{
  "n_layer": 12,
  "n_experts": 32,
  "moe_layers": [0, 2, 4, 6, 8, 10],
  "vocab_size": 16384,
  "attn_scale": 0.125,
  "init_std_down": 0.006,
  "beta1": 0.9,
  "decay_fraction": 0.661,
  "decay_shape": "sqrt"
}
Below are experts of layer 6 (counted from 0) of a mixture-of-experts language model. Rows are named router (the router's row for the expert), gate (a neuron's input weights, with its number), up (a neuron's input weights, with its number) and show model dimensions 0-255. Each number is 128 + 32 x the weight over its row's rms, rounded and kept within 0 to 255.
After each expert's rows: "comes after" lists some tokens at least twice as common just before its tokens as in all text; "mostly gets" lists some tokens that are sent to it at least half of the time. This comes from a sample of Wikipedia text that the model never trained on. Tokens count by the router's weight.

# expert 26
router [188 117  89 157 113 156  97 119 158 117 141 138 136 103 147  68 124  79 135 129 111 120  94 137 170 129  52 137 165 147  80 150 138 134 140 161 149  63 127  97 109 127  58 110 176 188 169 102 157 161 176 116 163  66 102 134 130 157 153 113 102 191 126 167 137 146 103  95 139 146  88 150 127 142 108 160 109 124 109 157 139 109 156 157 138 123 126 255  95 127 131 101 177 165 108 131 132 140  96  70 155 170 154  52 131 121 145  95 134 113 113  90 164 149 136 103 155  97 137 124 135 117 109 132 122 116 165  91 177 144  69  85 116 208 129 126 108  79 132 122  97 121 114 151  93 131 131 156 127 125 139 173 136 159 125  72 127 150 145 118 120 130 196 137 144 129 177  72 163 169 122 196 145 171 173  89  80 107 149 102 119 116 130 128 139 135  89  84 149 168 189 168  71 101 140 132 136 100 178 119  47 174 156  91  97 142 138 116  67 101 113 132 101 158 142 110 183  94 159  60 140 149 151  99 134 103 116  51  99 166 108 184 133  76 132 146 107 132 108 184 126 100 112 161 141 110 137 100 141 118 126 112 134 149 119 201]
gate0 [122 143 136 124 124 143 181 176 145 142 110 125 160 200  86 131  94 120 136 153 127 149  64 107 141 122 106  76 119  45 156 154  80 135 159 146 136 158 167  83 195 134  98 148 102 107 102 106  65 115  96 139 163  84 134 153 139 170 120 120 162 142 113 128 143  96 170  93 117 125 154 119 155 132 153 159 128 122 153 135 137 134 168  70 112 111 152 156 100 138 141  77 164 158 166 125 141  84  62  86 135 163 116 125 120 162 165 143  88 160 166 146 121 150  91 158 131 131 113 157 137 113 160  77 178 112 136  54 124 104 101 114 140 156 176 128 141 105 140 148  83 180 126 162 130  87 118 102 106 163  65 161  87 145 157 135 104 193 122 116 104 103 164  96 181 145 147 113 153 150  79 178 101 175 146  77  86  70 147 174 168  80  60 161 161 155 109 127 165  99 109 125 141 171 123 141  95 143 162  70 107 134 140  59  74 125  98 135 161 245 113 157 136 191 195 107  99 152 129 105 147 115 144 154 144 141  70 107 152 115  89  67 129  86 141 114 130 140  83 162 130 161 118 125 124  70 136 165 120  82  76 129 172 116 117 120]
up0 [127 128 117  78 128 104 164  84 151 111 155 158 115 148 130 155  94 148 119 195 124 136 159 114 108  99 108 186 176 194  92 143 139 122 103 141 106 167 136  93  82 140 169 113 117 164 102 123  95  83 153  98 104 177 175 134 114 105 113  43  78  96 109 169 129 180 102 151  33 159 113 153 111 124  99 140 158 109  46 137 116 143 145 130 107 156 129 111 247 113 151 117 154 128 147 128 159  98 139 115 144 135 131  90  67 167 147 194 136  91 114 109 191 132 164  77  89 148 142 189 117 107 142 119  47  76 134 205 122 113  81 139 135 120 178 161 100 171 118  73 152 145 161 100 120 132 159  69 134 147 153 108 106 126 166  95 125 123 148 176 185 135 119 153  94  81 139 133 106 122 113 112 124 142 124 186 139 131 147 162 110 139 121  76  64 200  98 123  93 132 121 157  84 122 137 129 127 182  80 163 118 113 115 167 179 136 124 162 128  98 187 105 153 129 129 158 126 123 136 145 120 156 111 160  82 147 141 138  69  92 172 141  89 143  91 104 167 107 179 103 122 120 118 143 178 100 149 124 164 176 187 125 149 112 133 135]
comes after: " the", " a", " and", " an", " The", " of"
mostly gets: " other", " two", " new", " more", " three", " some"

# expert 29
router [173 110 125 167  93 164  92 126 108 162 183 101 123 151  99  88 139 169 110 107 131 142  82 132 145  73  87  98 173 107  49 146 139 148 122 106 184 133 168  94 139 116 117 123 158 208 105 158 158  98 152 141 151 137 118 145 128 116 143 121  91 161 129 149 150 122  49 164 129 117 126 120 109 134 131 138  60 158 148 117 128 141 137 139 180 120 159 162 101 110  88 154 165 139 141 207 152 108  93 117 127 179  72  78 132 123 136 112 177 164 163 115 133  85 116 109  60  77 167 138 179 138  98 145 145 153 137  88 138 152 127 162 196 104 198 177  94 136  85 134 120 158 153 153 158 139 140 138 159 129 174 152 179 118 172 100 167 161 118 119  94 174 166 162 163 123 114 105 121 119 111 151 148 145 131  73 180 117 155  80 147  96  92  50 102 133 125 116 128 155 107 104 102 165 141  90 128 111 144 107 102 168 153  83  82 143 135  92  92 132  69 105  88 130 102 144 159 125 130  88 163 189 153 179 122 138  98  91 141 214  54 206 139 153 132 140 131 121 169 165 130 145 107 161 147  70 132 161 177 147 107 111 174 148 125 201]
gate0 [ 68 149 148 109  89 136 127  78 106  86 106  95 112 100 145 160 146 128 160  89 110 141 111 115 111  96  96 115 140 159 109 140 120 145 108 117  99 143 154 139 133 122 124  88 135 171 108 103 145 158 156 142 107 146  93 133 146 155 107 129 178 116 107 131 120 133  73 186 207 133  82  58 144 135 176 136 164 156 130 109 116  65 128  94 153 144 115 139 131 129 176 103 130 153  77 120 101  73 101 133 130 100 129 113 114 160 105  89 118 154 126 109 129 121 127 165 169  29 141 147 157  84 136 140 169  80 139  94 170 137  94 132 114  50 180 124  67 144  95 129 218 124 120 157 160  87 137 134 177 111  91 139  85 130 189 142 185 163 137 132  75 106  86  76  70  93  84 122 143 125 132  89 132 229  94 127  98 123 133 109  92 159  67 116 102 110 154 152 109 138 102  86 143  79 128  85 170 153 140 108 167  98 171 138 114 107  94 163 129  58 107  92  69 107 110 131 203  84 135  64 138 147 156 114 161 128 104 163 126  78 160 157 159 159 146 159 134 124  70 115 178 117  97 132 163 172 157 144 154 209 121 122 165 109 140 155]
up0 [170 119 144 167 132 123 150 127 154 198 132 179 115 105 121 106 164 107 124 163 163 130 173 137 167 178 176 177 134 135 110  69 141 148 156 129 161 146 108 119 147 115 136 140 154 119 167 143 109 112 101  86 163  99 153 137 110  95 148 125 100 158 120 145 135 161 209  92  52 127 128 160  77 102  92 103 118 108 110 148 145 182 151 125  64 131 119 145 142 137 132 164 126  92 174 114 149 163 150 101 133  96 150 139 161 116 156 142 113 121 138 154 121 155 130 133 121 178 132  80  38 199 141 122  95 161 153 130  63 106 124 121 126 175 103 141 188 100 135 165  70 123 192  64 117 157 145 139 102 197 141 119 183 105  48 128  76 143  98 117 168 142 124 201 194 142 136 175 128 131  80  91 117  33 126 163 191 140 116 141 141  91 161 118 193 111  68 123 178 116 148 162 105 160 120 141 116  80 134 127  86 130  99 124 106 128 140 134 112 167 114 157 161 150 123 125  82 169 147 179 140 118  79 141 109 136 135  99 144 185  99  90 121 153 162  72 110 112 167 133  98 115 136 105  53 110 119 124  80  52 115 158  86 121 143 114]
comes after: " ", "201", "200", "–", "202", "."
mostly gets: "0", "1", "4", "10", "9", "2"

# expert 23
router [104 141 142 156  81 109  80 126 133 155 176 119 104 119 115  78 110 132 158 106  83 125 133 125 117 122  98  79 152 145  88 139 114 201  97 112 154  80 157 171  98  56  65 100 107 140 130  86 137 121 132 134 131  91 114  70 158 164 135 118 127 115  79 173 159  89 105  91 102 120  87 147 117 134 134 127 199 133 172 150  86 112 146 116 156 175 128 146 104  89  39 155 167 137 127 122 134 124  85  98 163 146  91  98 105 130 113 119 146 174 157 121 128  69 155 126 118  57 181 139 139 108 133 105 109  89 118  83 122  82 107 126 133 156 133  86 106  93 138 103 166 132 135 153  87 170 157 162 145 114 134 113 107 137 169 109 125 201 145 114  76 145 174 142 143 121 170 113 143 146 149 177 161 108 199 117 107 135 180 142 146 140 124 113 145  86  95 106  97 148 131 146 113 156 116 127 204 124 153 114 122 198 158  81  98 159 106  88 120 105  75 160 154 144  93  92 142 190 164 134 138 184 229 118  94  82  37 168 117 165  76 147  88 182 141 143 157 146 153 131 102 125 130 106 155 124 156  73 162 128 138  82 193 159  73 107]
gate0 [ 88 130 171 102 108 117 161 181 143 132 108 108  96 183 151 152  92 111  99  74 151 161 166 118 121 110 150 184 181 106 137 108  91 133 102 204 142 137 159 133 170  87 127 141 106 108  95 130 128 131 130 151 203 142 109  97 164  84 137 179 110 100 110 161  93 119 109 131 126 120 132  74 134  87  76 119 151 143 140 135  55  76 159  83 154 137  87 142 124  88 186 111 175 134 101 124 171 107 111 131  61 151  82  68 113 139 127 148 117 137  93 117 113 104 152 178 136 120  85 130 141 143 145  99  63 163  87 137 100 164 117 121 124 157  74  82  96 111 153 162 152 162 126  74 160 116 168 128 162 162 176 125 111 162 115 178 130 111  80 141 157  30 147 112 121 114 105  94 103 153 175 129 149 168 131 115  70 137 174 190 111 109 173 115 105 166 109 127 144 102 167 189 154 102 149 131 180 111 157 157  94  75 100  94  63  80 134 164 132 145 131 110  74 122  44 140 106 150 174 110 179 143 149 164 159 126  76 126 138  84  97 131  79 135  41 134 114 159 100 109 147 128 113 130 171 135 141 124 138 146 140 163 150 119  66 166]
up0 [135 170 151 110  72 149 137 122 158 130 101 101 120 157 138 158 124 149 107  97  85 191 117 138 183 139 119 155 157 128 153  91  59 160 121 166  92 145 150 130 102 132 135 199  73 131 144 150 149 152  83 104  98 132 118 145 197 175 122 152 132 112 182 141 140 169 158 115 163  88 130  85 129  89 128  81 212 166 146 126  93 141 137 101 170 111  67 206 128  77 152 181 159 138 180 142 110 158 109  79 164 154 127  51 108  97 107 160 132 179 167 154 155 105 164 156 180 161  86 175 127 170 194 102  83 131  91 199  75 105 127 167 105 174 115 135  76 112 152 128 162 183 129 162 147 124 151 141 132 114 131 133  98 133 150 132 154  59 129 147 162 106 104 147 102 156 147 149  73 147 173 100 157 165 113 145  93 113 135 128 128  83 151 124 172 144 122 167 121 116 137 110 120 114  54  89 151  96 199 199 137 111 130 130  87 135 136 126 115 143 148 141  76 166  95 158 143 136 149 105 104 118  92 145 111  98 153  71  73 156 139  82 126 118  69 158 119 132 105 102 193  91 103 102 161  83 132 128 149 114  94 153 121 150  75 142]
comes after: " the", " a", " his", "'s", " known", " n"
mostly gets: " one", " name", " called", " named", " father", " wife"

# expert 5
router [155 107 119 174 100 166 207 125  94 110 125 111 152 118 160  96  66  98 151 137 174 174 117  88 143 108 112 127 144 110 131 179 126 173 103 112 163  82 104 135  44 101 150 114 188 178 148 119 128 143 117  72 162 138  93 137 141 109 146 115 107 157 137 157 145 151 134 133 104  95  82 119 145 152 135 122 192  55 138 141  85  88 105 126 122 133 141 166  98 168 141  82 157 138 117 149 176 113 110 131 143 156 139  83 107 109 145 113  95 122 184 103  98  55 209  95  92 144 155 148 123  88 121 141 132 143 109 108 116 168 150 146 202 134 153 118 113 158 175 190 185 130 152 171 106 137  91 151 163 131 142 173  88 166 146 131 119 157 149 152  82 185 186 212 171 181 119 151 135 203 115 152 196 155 157 128 144  83 143 126 196 106 143 104 111 110 111  88 179 130 130 115 102 110 209 131 132 138 180 135 107 100 166 111  86 134 131 136 122  48  90 111 156 118 113  68 137 125 117  94 127 190  97 155 121 142  97 126  98 135 108 158 158 133 201 165 125 154 108  98 109 116 120 154 133 110 137 108 169 180  93  97 180 132 119 153]
gate1 [162  92 211  86 142 128 149 135  95 185 103 154 130 169  92  62 134  96 133 138 201 137 177 115 150 119 101 104 177  89  59 163 183 157 127  69 114 197 108  56  76 143 131 115 131 103 124 164 137  89  63 167 125 138 172 165  79 156  85 100 117 113  93 111 150 112  79 142 135  71 144  88 128 108 138 151 123  37 127 117 128  90 133 160 164 187  91 152 178 147 125 150 119 136  91  93 141 133 143  82 129 102 105 109 127 119 142 129 141 162 117 153  96 118 102 104 114 120 100 160 126  97 136  86 101 106 119 145 108 138 135 146  99 140 119 168 105 117 138 125 156 122 131  92 100  80 113 121 143 199 146 142  99  71 164  74 180 113 101 155 161 139  79 159  87 125  92 126 172  68 129 135 108  73 118 167 178 154 155 143  67 154 118 141 150 101 104 137 113  94 115 145  97 156 143 152 103 154 134  78 109 148 169  90 119 138 142 109 121  90 101 168  32 173 154 105 114 114 171 145 110  95 158 120 135 123 138 163 112 162 135 210 158 134 192 130 100 110  97  75  40 137 132 102 142 152 145 104 126 100 106  89 121  74 138 137]
up1 [119 123  95  88 125 109 123  85 169  71 135 146 123 175  68 145  84 101 110 114 126 159 119 154 126 182 178 110  99 183 164 127  62 131 122 201  89  90 132 152 149 122 134 158 111 105 106 107 131 170 145 115 178 125 101  70 126  90 112 134 150 128 151 151 143 180 140 124 117 144 121 149 158 107 117 147 113 162  92 119 150 125 160 109 119 144  93 145 114 147 150 157 192 163 125 139  84 152  63 147 184 114 155  86 126  82  96 136 157  87 131  83 106 110 118 139 176 145 119  84 101 121 186 153 143 126 147 104 197  61 140 129 136  78 172 202 109 147 180 143 107 130 136 138 198 153 143 116 136  70  49 119 142 209 114 123  97 125  84 165 171 127 184 128 151 120 136 114  62 182  60 177 140 181 103  57 123 158 167  99 165  99  94 126 144 115  94 137 121 149 162  99 110  73 113 169 170 121 140 154 101 100  77 154 190 147  53 102 129 170 143 120 109 102 156 118 139 107 129 126 101 172 166 164 127 106 142  95 130  87  88 103 122 112  96 140 141 137 123 159 129 120 122 145 188  88  93  93 102 106 120 124 161 210 145 154]
comes after: "0", ")", "1", "2", " —", "%"
mostly gets: " |", " –;", " because", " —;", " been", " Phylum"

# expert 15
router [114 104 133 176 132 139 169 124 125 175 166 111 144 131  88  95  94  75 202 106  75 177 105 170 176 124 100  94 126  91 106 165 116 215 190 141 148  95 161 156 138 151 169 122 128  95 122  97 144 128 167  95 150 116 132  86 134 102 190 154  67 137 122 159 105 152 114 154 107 140 127 128 137 150 101 110 140 119 138 138  73  70 100 157 131 136 110 138 107  80  96 117 126 159 137  88 157 159  78 154 135 157 145  76 125 154  73  94 139 140 157 114 133  64 131 125  79 109 135 169 163  82 122 130 188 123 110 132  45 114 175 165 111 106 162 146 141 161 135  96 114 136 106  98 173 140 163 138 165 145 139 147  90 177 103  91  98 122 145 119 124 175 135 188 126 139 112 167 127 205  49 194 166 149 119 104 149 129 193 127 137 132 120 105  91 153  77 139 147 178 129 118  84 182 171 136 141  91 146 143 114  93 109  65 120 116 168  83  53  26  90 135 102 158 148 131 180 148 109  94 132 180 178 121 119 128 117  82 125 178 125 152 153 107 142 148 134 108  95 127 155 188 107 165 167 122 146 116 133 166 135 105 152  74 133 140]
gate0 [137 118 127 111 169 173 148 104 102 119 186  80 113 127 128 160 126 119 125 162 125 164 181 142 188 133 142 143 138 139 175 125 125 107 131 115 110 171 113 138 133 120 119 177 169 205 109 136 107 147 148  66 129 102 115 102 146  78 114 105  82 139 156 156 156 136 157 133 130  43 112 112 137 140 164 100  80 164 137 128  91  80 143 114 158 164 145 154 161 118 131 158 127 125 128 177 128 181  83  96  78 114 128 101 157 143 114 180 110 179 108 138 166 152 116 132 126 103 111 138 135 116  84 153 108 120 109 146  97  93 118 155 134 111  28  45 175 107 151  93 103 135 137 133 114 129 107 117 150 168  91 111  90  99 152 130 146 134  82 153 155 140 118  79  67  93  54 128 129  66 103 121 122 137 157  77 231 122  98 133 105 196  90 140  92  90 126 130 118  83  93 156  64 107 146 174 106 137 102 111 123 101 107 181 131 155 175 170 116 206 130 185  88  75 123 156 130  72 164 151 150 123 129  86  89 160 153 139 143 115  83 187 118 127 138  67  90  79 154 121 126  82 104 163 102  79 121  85  85 125 117 182 120  64 122 106]
up0 [103  66 190  80  90 161 174  61 111 139 163 128 110 147 122 153 103 131 129 182 133 159 191 149 192 114 109 163 115 132 153 143 166 117  86 124 147 186  93 129 169 144 137 173 152 188 132 164 105 151 127  56 158  86 133  81 122  53 133 160 131 104 129 127 139  90 156 129 177  74 120 143 124 102 176 102  94 135 131  91  79 111 154 115 139 148 151 192 149 139 158 157 130 137 172  90 118 175 103  93  97 131 145 117 148 159 122 184  92 166 131 147 177 116  60 128 136 145  81 130 110  77  98 142 133 146 115 106 146 151 124 131 118  69 102  68 145 114 128 148 129  92 149 126 138  96 142  91 131 132 116 125 108 101 136 158 196 121  90  90 133 168 138  97  68  83  62 145  95  88 113  88 100 134 133 158 199  61 155 106 102 209 104 122  97 126 159 151 113 101 144 172  87 123 150 171 133 153 151  88 101  95  96 154 146 128 179 150  93 170 181 197  77 114  87 170 167 115 135 143 126 134 126 113 118 181 124 128 126 126  72 175 121 143 170  69  93 127 100 114  92 126 149 145  65 136 131  80 102 151 137 152 123  98 132  70]
comes after: " |\n", "0", "1", "2", "\n", "3"
mostly gets: "|", ");", " /", ";", " ;", " →"

# expert 8
router [100 145 102 150  41 153 135 161 113 113 186 107  80 126 155  58  94 120 104 119 122  89 139 202 193 104 102 115 115  94 127 104 143 144 127 113 156  38 157 168 118  76  23  89  98 182 153 100 139 141 171 121 141 114 161 160 149 155 125 167  67 172 149 136 142 109 112 130  93 128 170 125 116 114 123 125 183 175  98 196  77  96  96 117 118 170 148 136 117 177 115 115 152 118 152 130 126 155 145 135  96 180 120 104 154 170 101 116 134 153 100 123  78  85 162  60 103  71 132 187 164  98 117  98 138 164 135  64 116 134  88 157 150 188  81 134 182  72 148  99 109 146  92 155 105 138 140 138 181  96 132 121 118 137 164 114 106 164 173 151  87 149 148 160 128 138 148 133 170 118  76 164 189  92 134 103  85 139 146  91 190 135 123 148 122 134 101 100 132 146 103 122 109 134 168  81 158  98 141  88  68 118 145 102  82 149 125  95 117 100 103 162  96 189 146 134 174  91 146  89 145 171 115 161 120 101 137  65 123 179 108 108 190 124 141 116 117 144 103 138 111 126 177 106 111 128 174 157 121  92 132  89 135 131 102  98]
gate0 [162 168 100 124 113  84  90 135 139 156 201  59 116 117 124 194 141 101 122 149 141 126 146 120 143 102 106  99 121 160 108 153 108  88 114  96 181 140  91  88 113  32 170 116 155 128 131  95 129 163 106 121 161 208 121 125 123 105 129 173 166 153 133 137 195  86 115  94 133  34 131 120 255 155  51 121  89 107 149 136 118 115 105 147 162  76 188 131 146 156 126 105  79 130 142 161 139 146 131 157  93 169 133 138 140 167 109 116  94 140  99  84  88 123 143 124 105  68 127 119 113 116 104 172 100 132 139 113  94 118 111  69 133 129 104 121 103  77 147 175 119 132 137 131  84 122  75  67 153 161 118 118 116  92 122 194 144 160  59  69  65 126 148 101 116 107 115 104 140 135 179 129  82 140 160 124  70 142 124 194 158 123  81 151  83 135 154 125 129  79 121 104 131  73 123 141 105  59 129 128 116 101 124 119 134  85 140 119 102 172 171 161  87 156 162 138  62 112 165 144 156 103 165 145 155 157 104 120 145 118 144 160 119 160 142 143  75 118 124  80 138 106 134 136 149 124 105 102 146  95 173 136 135 148  96 119]
up0 [171 159 122 103 108 107 129 120 118 173 146 131 137 144  29 116 131 143  62 162  94  92 137 104 135  99 132 154  89  78 188 129 133 121 167 115 149 133 112 167 101 181 133 133  76 147 134 166 202 185 167 167 154  82 120 134  94 153 155  78 161 107 140 154  79 129  84  91 115 108 157 149 182 150 128 115 109  92 138 119 131  78 212 146 117 125 124 195  86  84 146  94 169 150  79 130  67  73 137  45 141 115 125 140 116  85 100 157 123 136 119 148 148 125 133 150 136 105  87 127  90  94 142 177 115 105 130 124 155 115 105 130 128 127 175 103 167  92  72  92  95 149 147 155 114  92 180 141 124 152 148 136 128 120 116 140 134 151 115  13 113 106 108 118  84 149 117 124 109  73  73 154 148 101 122  70 150 161 134 103 126 186 212 110 137  82 113  72  76 120 118 162 160 190  95 130 137 136 146 120  94 131 118 114 168 149 152  95 134  97 141  88 139 199 143  73 111 111 156 100 122 141 147 144 155 161 121 147 139 111 177 144 170 136 146  98 124 187 136 123  87 108  77 167 104 144 139  54 175 167 106 110 153 149 135 123]
comes after: " |", " a", "==", " and", " T", ";"
mostly gets: " |\n", " Nominated", " Votes", " Candidate", "|---|---|---|---|---|---|\n", "|---|---|---|---|\n"

# expert 18
router [137 111 104 104  97 134 118 137 100 126 126  89 137 124 158  98 163 124 111  53 108  79 101 181 122 135  69 123 115 106 168 135 153 169 116  98 128 102 162 137 152 105  88  66 140 127 146  89 174 147 182 120 142 126 104 164 151 105 112 132 129 160  89 213  97 127 119 136  93 103  93 151  98 197  98 148  83 167 107 116  83  97 102 103 117 166 122 123 106  69 155  83 103 185 140 174 133 122  86 101 141 132  56  73 132 123  99 104 127 143 155 101  93 108 130 110  85  74 197 129 139  91  97 153 124  46 113  48 172  96 116 159 130 125 191 117 132  89 118 157 116 132 119 139 105 133 120 185 146 121 111 150 119 121 155  60 128 142 117 143 161 171 173 164 181 135 154 114 136 183 141 148 154 121 112 179 138 149 194 101 108 101 160 162 142 101 123 103 154 145 156 114  80 130 187 148 115 112 154  76  95 170 155 111  88 192 175  87  52 106 145  96 138 149 121 117 170 134 165  89 194 147 129 163  49 122  59  83 138 156 118 126 167 115 111 141  48 117 161 153 106 144 128 170 174 135 122 105 132 152 134 127 138 129 133 175]
gate0 [ 55 136 140  81 122 130 124 183 111 174 131 126 168 158 156 132 117 115 135 142 123 148  91 107 144 121  99 143 119 210 161 202 228 134 132  98 120 114 134 153  85 163 118 196 148 196 100 175 126 165 159 117 113 131 135 132 112 106 145 218 135 116 128  95 113 124 229 112  97 127 117 142 129 106 128  78 165 102 150  82 121 165  90  72 151 121 127 108 132 147 111 110 109 119 112 113 131  66 105 111 150 124 125 145  94 151 181 162 144  93 153 132 176 120 107 145  75 131 192 132 148 108  40  75 172 170  88 120 173 121 147 158  97 128 108 137 110 109 161 114 131  90  75 138 153  78 105 128 170 178 137  98 110 160 158 145  61 124 116 141 132  81 101  97 151 187  67 145 161 110 147 152 124 139 188 108 124 126 158 119 152  87 106 110 127 142 119  77 120 150  84 165 115 152  86 138  90 155 171  94 121 141 165 106  94 142 132 150 152 198  81  87 179 111 109  59 132 140  74 134  98 130  81 102  74  81  70 135 152 119 142 168 121 135 136 138 116 157 130 158 143  70  99 135 140  99  97 115 132 148 118 121  67 161  95 120]
up0 [150 128  98 188 189 136 172 138 162  61 112 168  59 102 128 154 164 105 149 128 163  84 219 133  73 128 109 168 102  86  84 135  63 127 145 179 151 167 126  85 129 112 175 125 122 127 124 100 149 108 102 123 131 141 141  97  98  98 165  86 177 118  89  98 112 169  94 114 148 125 104 159 112 145 153  95 120 132 118  82 170 109 171 114  63 125 103 173 120 149 153 128 119  86 158 141 180 151 127 122  91 117 111 116 163 127 137 121  81 167 136 136  78 108 111 127 109 149 131 110  65 155 117 133  92  97 154 147  72 171 188 135 141  85 156  97 109 130  79 145 173 135 131 138 119 137 167 108 105 116  90 165 131 132 138  68  89 100  61  96 154 132 132  58 117  71 140  78 158 163  99  89 125  60 161 106  74 125 122 164 120 125 132 184 114  97 108 160 103 114 157 146 135  88 147 148 148  98 140 131 152 170 162 133 176 114 142 143  89  88 107 173  90 162 153 130 146  95 177 161  82 178 142 137 126 134 178 118 112 176  86 131 156 162 118  96 106 198 119 152  97 170 156 216  93 142 135 150  81 111 142 136 185  54 134 104]
comes after: " ", " (", "–", ".", "′", "°"
mostly gets: "201", "200", "202", "198", "199", "197"

# expert 9
router [158 150 159 191 123 158 135 165 143 157 167  92 122  85 145 136 116  89 119 137 110 121 129 163 175 119 118 161 162 110 101 188  94  95  95 121 115  99 147 113 157 125 118 139 139 135 124 208 150 151 151 155 167  83 121 167  92 124  92  92  85 113  78 135 136 146  50 144 187 131 119 140 153 131  77 161 170 113 156 199 143 125  74 161 133 159 107 143 104 150  98 117 176 146 154 105 125 119 110  88 156 155 102 122 177 168  79 109 136 115 194  98 128  99 145  93 115  96 154 124 142 145 100 139 108 102 120 135 147  96  80 121 168 117 171  75 104 102  93 166 137  56 166  76 100 115 127 136 153 119 168 115  73 126 183 154 111 109 118 189 109 137 191 144 158 184 137 105 151 173 102 165 173 123 143 136 126  68 109  99 102 107 153 115 128  97 111  81 124 158  82 210 126 126 174  83 123 106 138  92  70 102 168  96 100 202 154  87  60  99  89  84  96 210 137 103 181  94  96 119 149 135 150 141 132 117 115 161  71 149 110 154 159 178 115 139 109 121  62 183 126 147 111 172  96  89 160 136 112 122 128 156 101 133  83 171]
gate0 [199 173 166 126 120  99 176 123 108  86 158 168 147 115 161 147 128  96  51 168 122 108 114 117 149 121 139 136 119 146  99 140 133 148 144 118  83 163 102 119 130  72 187  97 151 136 124 116 119  81 120 152  70 140 107 174 114 106 158 178 113 133 116 151 124 175 156 133 146  87 113 128 116 108 151 125 187 112 125 126 123 169 116 157 141  79 117 114 153 143  93 136  89 137 164  98 150 171 170 188 178 129 116  99 137 134 113 108  75 123 145 147 133 119 120 100  81  60 198  99 126  97 181 127 113 134 156 180 125 132 167 147 181  52 151 174  86 103 166 149 100 120 183  97 146 125 160 168  49 231 117 104 148  69 120 156  76 141 170 142 136 126 135  68  91 126 115 150 164  65 132  87 161 101 218 104 144  89 138 108 159  92 131 134 150 135 130 134 102 133 121 104 184 124  97  88 132 104  96 139 133 114 168 114 110 129 130 138 213 122 124  81 117 159  98  70 110 141 142 142 146 132  81  99  67 179 150  57  96 147 113  75  68 106 129  91 111  91 167 118 144 115 161 124 126 153 135 192 155 127  95 163 125 140 170 126]
up0 [146 171 160 149 107  92 186 132 214  86 151  80 135  77 169 148  81  48 128 134 181 109 168 141 176  77 179 138 120 108 105 154 107  82 134  81  79 132 150 126 137 139 200  97 119 113 137 116  95 113  81 171  98 128 119 144 102  68 174 141 155 145 130 144 146 145 124 144 147 101 163 140 146  71 135 147 216  98 173 201 177 117 144 140 159 138  61 128 133 146  96 121 113 160 149  93 120 145 156 153 160 139  85  97 154 117  91  97  92 126 155  97 109 105  81  89 114 107 152 106 144 129 128 109  80 115 110 139 128 108 123  75 167  68 149 115  53  83 143 162 114  95 103  96 153  75 145 134 155 198 147 138 161  90 164 179 102  69 137 199 110 113 123 123 117 165 136 137 192 128 169 176 176 112 153 164 132  86 131  82 172  88 147 155 140 134 140 127 132  96 140  91 134 126 145 100 141 145 150 119 107  90 196 116 105 127 172 133 149  62 141  71 153 168  97  67 100  98 108  69 105 152 107 134  95 146 110 148 113 148 116  78 104 134  95 148 105 119 112 153 164 123 138  80 132  86  82 138 141 142 117 139  92 163 102 121]
comes after: " was", " to", " he", " and", " were", " also"
mostly gets: "ed", " September", " May", " March", " July", " October"